{
  "normalize_top_k": true,
  "norm": "rmsnorm",
  "norm_eps": 1e-06,
  "seq_len": 2048
}
Below are experts of layer 9 (counted from 0) of a mixture-of-experts language model. Rows are named router (the router's row for the expert), up (a neuron's input weights, with its number), down (a neuron's output weights, with its number) and show model dimensions 672-719. Each number is 128 + 32 x the weight over its row's rms, rounded and kept within 0 to 255.
After each expert's rows: "comes before" lists some tokens at least twice as common just after its tokens as in all text. This comes from a sample of Wikipedia text that the model never trained on. Tokens count by the router's weight.

# expert 4
router [121 131 160 144 180  94 159 115  83 157 121 120 155 154 138 174  61 163 156 169  93 160 170 120 223 154 160 118 112  57 122 175 176  98 103 125 127 149 130 153 164  53 188 150 105 132 130 186]
up0 [119  70 118 109 152 143 164 155  96  81  63 132 139 125 161 202 115 101 159 167 132 154 144  86 107 149  55  80 112 186  88 149 127 170 139  98 134 143 118 131 171 100 117  66 115 154  98 104]
down0 [160  70  99  95  88  97 101 127 139 100  79 134 130 101 157 153 123 107  78 108 179 121 126 148 163 167 106 163 136 171 130 113 117 131 177  99 172 115 139 111 121 108 169 198 138 124 140 105]
up1 [154 167  85 150 128 113 159 126 123 122  86 138 120  77  87 145  73 162 196 160 101 179 123 137  99 139  83 129  91 139 143 143  96 132 113 159 109 159 103 172 136 130 138 106 169 182 151 144]
down1 [145 114 149  88 101 254 145 161 132 163 136 135 103 131 124 140  87  85  85 136 131 158  92 109 122 157 202  95 116 117 139 113 108 110 120 125 103 119 128 140 179 165 143  99 109 109  73 150]
comes before: "\n", " 1", " 2", " 0", " 3", "  "

# expert 22
router [ 82 105 136  93 145 146 152 124 111 153 194  73  82  80  78 113  96 100 119  74 130  84 158 154 151 150 132  57 110 100 126 109  97  78  90  70 153 102 122 131 149 115 118 132 130 162 136 123]
up0 [139  85 161  61 130 153 151 118 143 135 200  97 151 138 110  86 114 119 160 171 166 101 155  91 153 196 161  92 143 124 134 131 145 182 131 109 115  92  88 112 127 161 150 106 115 161 136 226]
down0 [138 127 121 123 135 190 111 146 148  77 116 151 157  84 153 138  98 118 115 176 142 162 170 149 111  57 114  93 137  98 118 119 165 128  67 117  55  81 112 176 127 159  78 164 148 101 163 142]
up1 [ 77 191 181 160 131  85 144 168 136 174 115 112 159 143 145  93 186 127  82 172 148 194 118 100 146 103 224  76 137 149 131 146 152 161 105 173 153 147 121 133 155  89 140  77 116 141 106  93]
down1 [119  98 118 195 127 156  89 166  91  95 156  92 110 144 127 148 115 110 149 142 125 130  74 114  94  84 140 174 103 122 120 140 157 139  83 115  98 171  89 141 150  89 120 102 114 125 159 128]
comes before: " to", "s", " was", " be", "ed", " a"

# expert 46
router [ 68 174 145  88 182 131 101 141  79 171 186 165 158 197 176 125  60 130 150 102 116 192 128 157 176 153 151  98 161  78  98 200  88 161 148 105 117 117 123 102 146 126  79  97  87 126 130  99]
up0 [129 165 121 128 141  98  75  98 110 199 155 164 111 120 117  77  75  62 128 136 139  83 104 149 133 130 117  62 168 102 121 184 152 124 111 139 119 147 152 136 129 122 120 119 130 101 137 154]
down0 [144  93 164  93 122 129 114 109 161 163 153 177  99  89 168  95 136 152 139 120 115 137 160  87 151 151 144 160  98 164  55 120  55 113 149 136 172 174  77 136 141 158 145 108 127 192 105 167]
up1 [131 134 100 128 129  78 134 212 120 144 124 170 106 137 155 108 150 105 123 155 104 118 158 171 170 122 142  75 187 161  98 133 112  41 100 178 114 105 177 125 178 136 111  79 102  46 126 109]
down1 [137 149 133 158 130 125 155 146 133 125 145 116 150 100 121  82 140 200  86  65 122 201 111 102 198  97  72 109 188 181 121 150 139 123 144 191  79 121 115 133 166 133 183  89  92  78  92 146]
comes before: ",", ".", " of", "s", " and", " in"

# expert 55
router [170 131 123 149 170 132 113 196 138  85  94 125  47 123 150  94 174  96 185 117 128 141 151  91 125  92  83 126 152 147 158 106 166 125 193 172 124  87 110 209 147  93  97 132 108 182 146 181]
up0 [155 149  75 153 126 144 146 177 125 126 137 130 137 201  83 115  67 113 149 135  84 156 145  96 172 151 133 109 117 191 144 159 162 162 122 105 148 123  97 133 177  99 122 194 124 113 138  99]
down0 [174 171  65 152 120 133 140 139 141 146 102  96 143 184 161 162  67 137  77 140  96 169 132 127 112 183 110 152 137  84 143 147 124 129  93 157 134  91  92 153  94 154 190 143 168 115 145 144]
up1 [150 114 119  59 126 122 117 131 157  62 157 103 135 124 163 108 107 153 137 142  93 139 232 107 102 101 183 145  78 125 139 128  95 162 105 116  75 109 119 170 165 134  88 137 167 108 149  96]
down1 [167  60  96 158 141 102 106 135 116  99 126  83 121 168 149 113  98 101  91 161 140  87  96 126 136 131 138  77 109 101 130 116 170 113 170 108  89 119 201  86 165 121 101 159  78 114 138 188]
comes before: " the", " a", " to", " New", " his", " by"

# expert 8
router [158 136 158 141 111 131 123 109 116 127 205 117  79 146 133 112 131  99 100 129 115 116 118 128 126 116 107 153 139  86  92 117 136  74 146 131 143 107 138 159 137 103 150  93 121 129  99 176]
up0 [169 103 144 111 127 163 131 144 129  84 134 128 103 153 117 172 183 171 139 128 123 156 148  98 162 116  29 124 158  81 132 171 118 155 110 131 136 148 157 113 149 110 135 121  66 114 150 110]
down0 [114 174 118  87 160 143 208 126  99 117 108 120 116 137 141 158  69 110  95 125 206  88  94 173 128 122 109 156 114 148 112  80 100 122 123  56  57  99 131  62 109 116 157  70 139 151  75 132]
up1 [123 162 142  47  68  79 129 154 101 129 199 134 115 140  90 102 107 183 126  94 163 117 141 124  94 116 114 146 170  95 108 168 228 162 115 121  87 114 108 165 182 105 172  71  95 113 120 112]
down1 [144 112 109  51 116 172 150 152 117 100 108 148 158 191 160  97 157 181 163 171 121 105  91  99  91  82 154 161 157  99 122 146 122 142 152 142 104  69 143 150 174 128  81 153  94 150  74 131]
comes before: " the", " a", " his", " this", " their", " its"

# expert 31
router [106 170 201 132 143  86 133 173  57 127 153 149 126 167 130 105  96  74 106 101 123 185 196 130  99 123 118 134 130  85 155  81 132 122  83 138 157 154 119 162 144 121 194  79 102 160 167  98]
up0 [106 149 139 149  84 169 136 176  62  96 120 159  40 124  78 181 129 157 138 100  88 129 134 139 148 122 170 131 126 136  76 159 175 119  89 147 106  89 121 176 151 188 147 132 107 119 179 111]
down0 [176 127 128  77  62 140 153 118 132 173 123 191 116 170  86  81 125 138  20 126 137  66 130 125 115 200 154 115 108  70 145 171 129 141 111 107 145 125 148 162 147  90 161  51 125  86 141 121]
up1 [104 133 149 170 128 100 130 144 158 101 141 169  84 143  97  88 154 106 160 124  88 133 143 144 142 117 109  57 104 131 123 111  96 113 138 150 110  75 103 121 141 112 121  94  87 156 108 107]
down1 [144 149 104 148 132 121  74 145 133 103  82  87 103 134 138 145 121 124 124 143 201 145 128 151 130 168  46 103  86 156 119 132 119  91 135 170  62 127 133 107  89 114 139  84  85 136 147  80]
comes before: "-", " \"", "|", ":", ")", " -"

# expert 40
router [ 97 205 100 107 167 102 117 105  83 151 172 125 117 113 137  82 165 139  88  48 124 125 109 126 157 144 132  64  92 113 109 169  78 147 121 120 159 116 152 104 114 125 116 120 157  99 126 161]
up0 [118 117 152 126  99 114 119 118 141 112 160 139 136 115 121 109 120  80  77 120 104  91  98 109 120 144  90 195 153 127 176 116 121 138 143  89 172 118 189 156  63 152 130 156  96  85 151 199]
down0 [129 117 142  77 101 111  92 112 188 148 194 120 157 114 172 147 119  62 121  99 149 102 132 129 137 114 106 120  79 115 158 158 191 147 178 168 124 157 137 171 150 171 159 127  75  98 157 171]
up1 [106 154  73 136 141 123 108 154 159 135 154 122 136 145 126 116 120  80  98 105 102  58 148 137 120  61 186 124  89 142 137 146 137  91 133 150  82 129 130 121  89 136  35 141 156  77 129 137]
down1 [122  70 141 122 104 221 139 184 123 106  98 110 160 171 131 166 208 104 119  97 114 192 143 113 126 177 170 161 148 152 153 161 155 109 165 137  85 117 102 116 140 108  96 168 122 119 185 127]
comes before: "|", "-", "=", "\n\n", "The", "In"

# expert 20
router [ 78 140 175  78 133  74 182 125 138 123 139 142 105 105 125 124 119 106 148 125 143 125 182 212 204 112 154 162 170 154 121 125 104  68 107 111 207 164 188 100  46 148  89 107 132 132  63 113]
up0 [141 124 146  99 102  65 123 180 155  89 121 137 137 125 100 108 125 173 123 116 107 165 106  82 110 106  72 127  92 144 182 163 149 133 136  62  75 100 120 130 131 118 139 208 119  91  80 135]
down0 [104 105  97 185 142  95 128 169 145 152 187 119  91 172 115  88 101 101 129 126  95 131  73 113 157 126 131 148 185 147 129 172 154 171 125 131 169 115 129 158 131 116 120 105 134 106 112  85]
up1 [ 66 111 156 108 132 127 155 141 168 166 142 140  86 117 138 126  69 167 135 170 156 136 127 133 160 111 155 118 117 153  86 140  99 115 139 111 195 155 141  89  70 118 116 104  56 153  60 158]
down1 [159 141  98 120 133  92 122 189 115 135 175 189 135 113 192  72 146 100 127  80 114 104  71 129 101 185  52 106  98  65 130 107 153 166 107 199  77 129 148 143 183 176  93 104 233 134 110 128]
comes before: " was", " is", ",", " in", " were", " a"

# expert 62
router [111 133 165 109  80 119 129 132 126 147 136 158 145 148 100 120 103 134 151 178 157  88 145 195 142 123 118 126  90 165 107  84 152 120  36 152 153 136 157 186  88 110 164  82 136 122 171 120]
up0 [182 174 107 106 119 143 123 120 153 135 111 134 154  49 115 177 138 106 158 199 135  72 134 149 120  87 164 115 120 100 120 154 150 116 107 135 154 118 116 135 134 116 204  83 150 112 121 116]
down0 [161 161 122  91  83 100 193 156 160 124 109 110 156 102 176 144 108 102  62 140 122  90 100 132 141 117 140 171 138 108 149 120 130 100 127 106 134  98 115 112 177  82 134 153 170 189 147 118]
up1 [136 134 118 161 136 146 126 130 162 115  91 115  62  69  96 146 113 128 156  91 136 137 121  95 146 114 174  97 129 170 102  94 115  66  87 113 118 100 129 165 117 106  75 144  96 170 122 131]
down1 [156 129 147 116 144  88 158  76  72 143 143 160  72 123 121 137 184 128 126 139 112 148 172 192 125 113 150 137 119  95  84 107 123 113 161 113 171 137  80 127  66 153 142 141 116 113  88 142]
comes before: "=", "|", "The", "In", "on", "ti"

# expert 63
router [103 162 112 127 113  60 155 161 149 110 120 160  76 120  75 121 108 154 175 175 133 193 130 162 139  66 136 188 146 186 153 139 146 102 130 148 154 140 150 129  87 115  92  88 111 110 133 164]
up0 [138 110  91 111 107 144 145 194 102 126 123 154  90 150 130 153  90  51 114 179 158 122  70 153 183 162  96 142 154  91 145 157 176 122  92 149  98 123 139 110 120 133 124 133 113 149  66 141]
down0 [131 179 190 140 166 153 133 146 134 156  95 165 125 135 113  76 170 143 126  86 117 127 103 119 105 128 105 150 164  44 140  88 104  68 185 189 155 128 126 161 107 112 129  84 174 125  70 139]
up1 [121 170  84  98 133 125 163 221 140 121  87  78 118  90 106  79 103 121 124 124 187 102  82  92 163  63  77 141 127 159 184 146 151 135 152 107 109 159 119 165 126  59  89  78 206 122 163 109]
down1 [ 94 129 175  84 162  73 102 144 143  86 157 130  92  96  72  97 106  93 148 120 119  97 210  99 230  95 103  78 150 191 178 138  81 141 102  84 156  85 121 114 103 118 168  79 147 116  77 142]
comes before: "=", "\n", "\n\n", "The", "In", " he"

# expert 10
router [ 57 112 125 102 147  96 126 111  78 143 136 203 137  90  91 112  91 176  99 140 110 128 174 128 138 142 137 162 116 108 108 184 107 118 136 149 176 195 128  96 126 113  81  85 106 176 145 167]
up0 [ 76 119 138 107 113  89  93 143  58 148  99 149  91 130  77 114 133 152 130 115  99 140 163 110 151  89 107  80 118 150 152 106  89 121 100 157 143 187 173 121 116 160 172 122  94 131  86  97]
down0 [185 179 131 131 108 193 104 119  64 143 202 121 119 255 149 119 127 150  79 118  98  98 171 160 131 117 113 122  87  79 110 146  71 150 110  89  91  98 151 132 157 127 107 160 117 111 121  63]
up1 [141 193  82  44 119 105 109 123  59 155 148  51 118 136 152 152 109 110 128 164 135  95 125 114 151 161 144 100 129 155 149 118 157  85 158 156 140  88  74 117 145 174 172 107 139 194 143 101]
down1 [140 123 121 116 138  98  57 119  98 128  87 153 118 123  81 116 133  66 142 125 152 110 121  97  33 129 136 127 130 150  65 129 151 117 178 132 119 168 114 128 125 133 181 130 159 132 173 100]
comes before: ".", ",", " of", "s", " and", " in"

# expert 5
router [130 122 102 123 136  63  94 102  89  79 145 168  51 161 101 115 221  92 164 133  81 125 156 136 135 121 104 141  86  68 150 110 158  69 139 180 176 160 173 146  97 108 151 115  97 151 116 150]
up0 [118 121 172 110 134 142 103 152 129  91 106 140 159 132 116 171 100 199  68 146 122 133 151 107 141 157 101 168 104 114 108 117 107 168 121  36 133 123 165 145 141 171 138 132  86 116  90  48]
down0 [173 145 184 103 100  81  85 137 191 134 104 120 138 127 120 181 172 156 129 146 107 106  93 152 129 163  85 158  97 176  84 151 123  78 142  97 151 107 133 101 201  90 126 158  99 105 101  78]
up1 [166 137  51 111 135  70 167  81 144 106 104 104 106  87  98 131 107 138 123 115  93 108 182 144 172 128 107 167 138 143 144 162 109 100 137  79 140  24 161  77  85 170  52 147 100 117 160 181]
down1 [ 78 132  99 119  59 134  74 101 112 120 139 143 199 149 117 116 141  54  89 108 181 169 137 145  62 106 176  30 156 136 133  98 142  83 158 103 128 135 147 161 119  54 133 104 138 119 140 144]
comes before: ".", " |", "%", "  ", "2", "0"